config = dict(
    n_experts=64,
    d_expert=32,
    router_score='softmax',
    groups_per_token=1,
    init_std_router=0.00793,
    lr_router=0.000786,
    vocab_size=17667,
    norm_eps=1e-05,
    lr=0.00746,
    beta2=0.95,
    seq_len=768,
)
Below are experts of layer 7 (counted from 0) of a mixture-of-experts language model. Rows are named router (the router's row for the expert) and show model dimensions 0-191. Each number is 500 + 40 x the weight over its row's rms, rounded and kept within 0 to 999. Numbers have three digits each.
Before each expert's rows: "comes after" lists some tokens at least twice as common just before its tokens as in all text. This comes from a sample of Wikipedia text that the model never trained on. Tokens count by the router's weight.

# expert 25
comes after: "\n", " to", " of", " in", " he", " "
router:516451479475523561428501531489501525488479496427424451500452458482508479538476457371418434497546509543499505516525495518523495464521521550438485511506508534483463455524486492489505453523554450503427458510431506481481455509511483507507414496455509500489502504510575519485456429555529482510489468471503481526482493502490543531430403514523544498524494506508474508550426621503454507512521430531535487564490516399593512535522431508512502475502444475464546497501439422468556494542460487541484535515522522549546554420551432418453464495494445537517484572519448490564522452501500470491

# expert 16
comes after: " the", " of", " in", ":", "|", " at"
router:487524518552521462524497575439482528495538493491499536478501539493529554472457523623494560497447530483466493432460508471441580474509500509565458509505506521565568541476481439540459487522446529547540558555580480554497529569484581464515529468494557541455556427529537494488433501464467528491511567520462479512580533433516505534513498439564469498502561473514470571460516488496475512474512513459505489481479447494469510472405563532534515464483530535570451507516541570558476553413448542451484468419529537558458487524506503509527519445563559490496524456519505442533471507471492556523

# expert 63
comes after: ".", " |", " =", "|", " (", "–"
router:468487485536477531544514477489507473444489457448554579602533453476550569451476475448459529521513575467541519513493445486516526542506572551556521556554464471451453509535471530466431533497432449455526470543457523519488505507486486462523564456493473527519427518545493502487479472541437519550559527498383457558502544545473501508511493496505479482502494558449533530475469549547470489493455528508465482464446486563584461482448482512429508585573525483538424485441475485561514538511544558539574524501478488492512475495455485572530531442568468446423543505442517532521455524503529536533

# expert 26
comes after: " of", " in", " was", " is", " as", " to"
router:514460549529458497434432456535471534451530526505517479480569533539431440519497488526511512521483534450457500492522436523470558518563501522528552430441503524502490538570477561493451588453502451527548529475433484516439489535507481503462443518562447467515469497473511495514524541625532514543480430407472465483451491487496497532520513461504394481517550526500503490496577490546523489483510475558532491507485467598438442446500490532497476541430527480536511514416468555426523535530490551523544543543495465457476463527526535569516540528540494427528561536476496491474536504603468510478

# expert 18
comes after: " the", " of", ":", "|", "=", " The"
router:515520470468549458529501528460527513495514489527578571499504514499503493468533544597505531545463532513513490522468477532459513515499472480524492526520484492508511524436473460470499557522454533525559573535583505533529519568523596519466496489496528593535547447548501471507466543428438507508549599533472478465609553473456516539517533540546520474507503476509541541479564407526498462481465572492481540494460494481429483504435567517475499485525554545559500489519590558575481546480492537458494506462460550526436441531459499473562479471601561506552517422505486504490453528462466551465

# expert 47
comes after: "\n", "-", ")", "–", " /", " In"
router:478554543515507466463526514506522451463474507493413510440538511458510518510452471497560461524474564431526512531502403510524491444484486484577580454580551510441498489547536471567413467464479531469393569527458440538533544498506518512423528461499527505522526520500507512469447466442507522529478556497481461525462477588575558554465511446503466493501551520436496437484529568520455506508502558579517584475501483558552482483522485499466543469516535486472522521514538411518488540529460538527509564596538474483567513526451496486488517529441426507488500496467529554499512523547476462452

# expert 28
comes after: " the", " of", " a", " in", " is", " The"
router:487492523497562411528414507539479495483539457409487498449509519498488637423436529439497460516492504537464497506488458550520544574462472509444551508538480477473460417507443554530500492488481533561482579513533408528506519499563569490469524506521501485543449506470474531448530535459447488527485545537529528499436489524489520504542521477457498461469511495478570505454442497544516506547451429499480513491484491602489541518503526514488461487460581487520511477440519520465464520444535489570559448500547564566516493424547479538488469518434502507447512447505550612542515485536519486510

# expert 48
comes after: " |", " (", ".", "|", ";", "–"
router:550521490521484547520553425438569470490436434435446538522513477536530533494584532539487454536554511532495421468475466517463471512513519537488401541508457430461515476521540520537443534478463533508534509526522519499529433491531600474441585497456442464496480485446434494465503500475486479452433503483451476436551549519447553476516506439535477458548472536478438523426504482542515501511485573572543488460521471496502499461441547479567476523445539509440430495465478496535478528462519487561508495473500555499515453563510512548519455508543455460441581476440568446437500511493546502498

# expert 20
comes after: "\n", " ", " he", "\n ", " 0", " 1"
router:534457582466510578519514557422567499480534489429552458498543489558503453477515525429554529508525492516565529493466539510481435483483517501513504537509518461532561498498509518543490469510490519480468463500530572519510458455462513553502571519512483429515466465536503540495555455481572551502417598456479455464478499485463538537444447559518522486525485521543411542521427507537461488484557530515504461524482493427639500528486523494487568482489503488508529501520442479397550528515494520515507477494454464456573539515522495433444537465476422578487426575507439525486521497466531491476

# expert 4
comes after: " |", ")", " ", ";", " 6", " 4"
router:526518521533514521501545534445543528474490492495427447498446446567520569489501558498531483533488521523515494490498480496460475484475487428506515469541519460532506480446501473501481480393492498489549532505484552506539435564493630418515528436491500522534518563486448492456528414504437466511474561518587467502483543534487511558470447478494565510535467520457461527475509491518478492493565498419478564488486464530558488443422517408509595507560618461450535515511597501462482505433469524481507514554424506470510467466479578511530481526546490534496533473502543512553496523477521516442

# expert 37
comes after: "\n", "-", " \"", ")", "==", " /"
router:489560531455509481465443525510507538437538467517535471536473497492571484513519559520488486557526583509554512553551547524432489521456545500459541440514549521506410437463462485457556526522498502593515549520490548517507537526459496406477500450490438490556501422500478508473550460446491461487470448504516504517489507454508486551541506528523546461542554530470526486469471454493437466513555522563586540458527530505462426466475518493470549433468540495465525452481548496554506535494514489531458406503430539460476371513468467481547497476453443486417574580480470490462521490476474539481

# expert 21
comes after: "\n", " of", " ", " in", " 0", " to"
router:517523500503534595522529506456477535473481559478532473428506547516530472503511444451500497510561526539560514501498538465501492481454485541533438487490554517532530488472498453552471410517489508417425451531414545509457399539474532439494535496507480501499533525483515529493472405577536559546450573504492461570485525510520584555441441543529524489474498493499468502527433613494472482436514527468504492538463495451534489524530500511529583489551502473495577481529525444457552500578534483587529454497434451519491557499457498469487517484512440580504450535451485523443542466502502482464

# expert 57
comes after: " |", "|", " (", ":", ";", "–"
router:530537522489499500522616443599499468477545513476425542479524508497488552497558510457486508541470502504477463460450514483498505497459517450477430479453471536551507432487496495541431495431524495557528466513467514511533503477480607458464509546488502528515513440491481494499556555482464450455551424564598474559578510534517511549529518492553515471569469520419473472475436498545521498521442498553487524487514523496485425450498458493541497515552552529441492448519459487529499524433481460564503520525493555553427410530509494587519499491544448420469568479544550437454533503495486499463

# expert 17
comes after: " the", " of", ":", "|", " B", " P"
router:523489509531497458508528549410526542494509504539450500464456506501491521462440486580485520529480503446492513482515555502473483533492484463569476515491478545509548482439509479457460486508418497536521510510556483528535574523458577488565599437508583537543515426487495508497485529494542539462480551513423475485519522517520436482492593576506504502504547498564555489465553504485469515496480550532477556511467492491442483510454527517541436469428522471537471506560568537526475499421462557435511496508486589494463417562521531463591493460619522567493476426519493494560460538520487547488

# expert 8
comes after: " |", ")", " had", "|---|---|---|---|", "|---|---|---|---|---|", "|---|---|---|"
router:506543483458536532449436498536572497436538444545446489531451470497488478456521545489451420548537535503477530555519529545505555471457481490423501459467503560539464518479440472442461529489470564577435447496457507531452507519475416455525460534461507485571456591493516523497542437503538467553466505490548531504465522503463532441456463429476547476474561549536536485581449545521509543467509494519511551519482468477526515519509514514409589560567446507471531490474491519460512515556490517542502503540492495485390446501544481529471553519462463545474528594536489547561528526532540502463

# expert 58
comes after: " |", "|", "–", ";", " (", ":"
router:543520479536553539518531516429580494485534481463501526452527533530503510501508521522453544513494504499497509452449411579456520532502538525458464586560425489561494493578604528559466508467477550498509548517529513477491553472492591492480536446455564474497461472493543491472506496518595530451472537426493533448524541496494546427508542541511436498521480464481473548477471472509495459524593559525526452467500531543565521529468510400540435527453468470517470454505510443483506525464577506488552536459502550453486508533550554537539549491472437479454549421483513512452474511443530468446

# expert 22
comes after: "\n", " of", " in", " to", " as", " with"
router:489567541551562517499506435509481502480537486505449527448561560535517586513532476471536484518520484446486487451496379465501500508462491525525478439488405498488422495527463566539449514562588431496476502548429499526471470519519502424429510492460470490463503535526450534444519577492471587500463552492573495548435538500512525506557458501539558476434542450497533539453510561515520488463479501511577536517458561532506537460519499528550473499547584473526467478460451477451536475525466460522530440498444488524511425444528559496485535502495465501506540428435529525453559513522496516473

# expert 29
comes after: " the", " in", " of", " at", " for", " The"
router:537486415508498481494455500545462504531470558542492493527497521498434470427483591578503491493493573487507527518480522520466519510551447478472490449475503477457530542454483400483439483556549518577428510515575433509509494497534585457478552428526470531461464515434531468545486528453476494453594493566498518547572531501475517594493586528531530514542498512542495508465514503496481494521458488546473490458474450521374510482492563545533581514499564523464500470503554565470498473528522524476561520485431416545463505478493534516507501461461545566442549455456487513495468480451515503494

# expert 49
comes after: ".", "\n", "==", " =", " ==", "==="
router:460551546480506501439495534470537498456552476577508486517558483439475505480527491494518437549516516441560527538532520515492550504503503540556546493539527504492542495514477535443479541472501472457502517480435488508436509516499442586525465486531484518539475473515579540464490435488448496560514544478566528568432553492558548473451407488540424511468543514474553469575518594496500455463423541538529533476478471529543463552491415524487528506482518467444509492457488531450533534524437560481534478452427513570499524467464444542453600478472452446562442565437478531534524495527514457519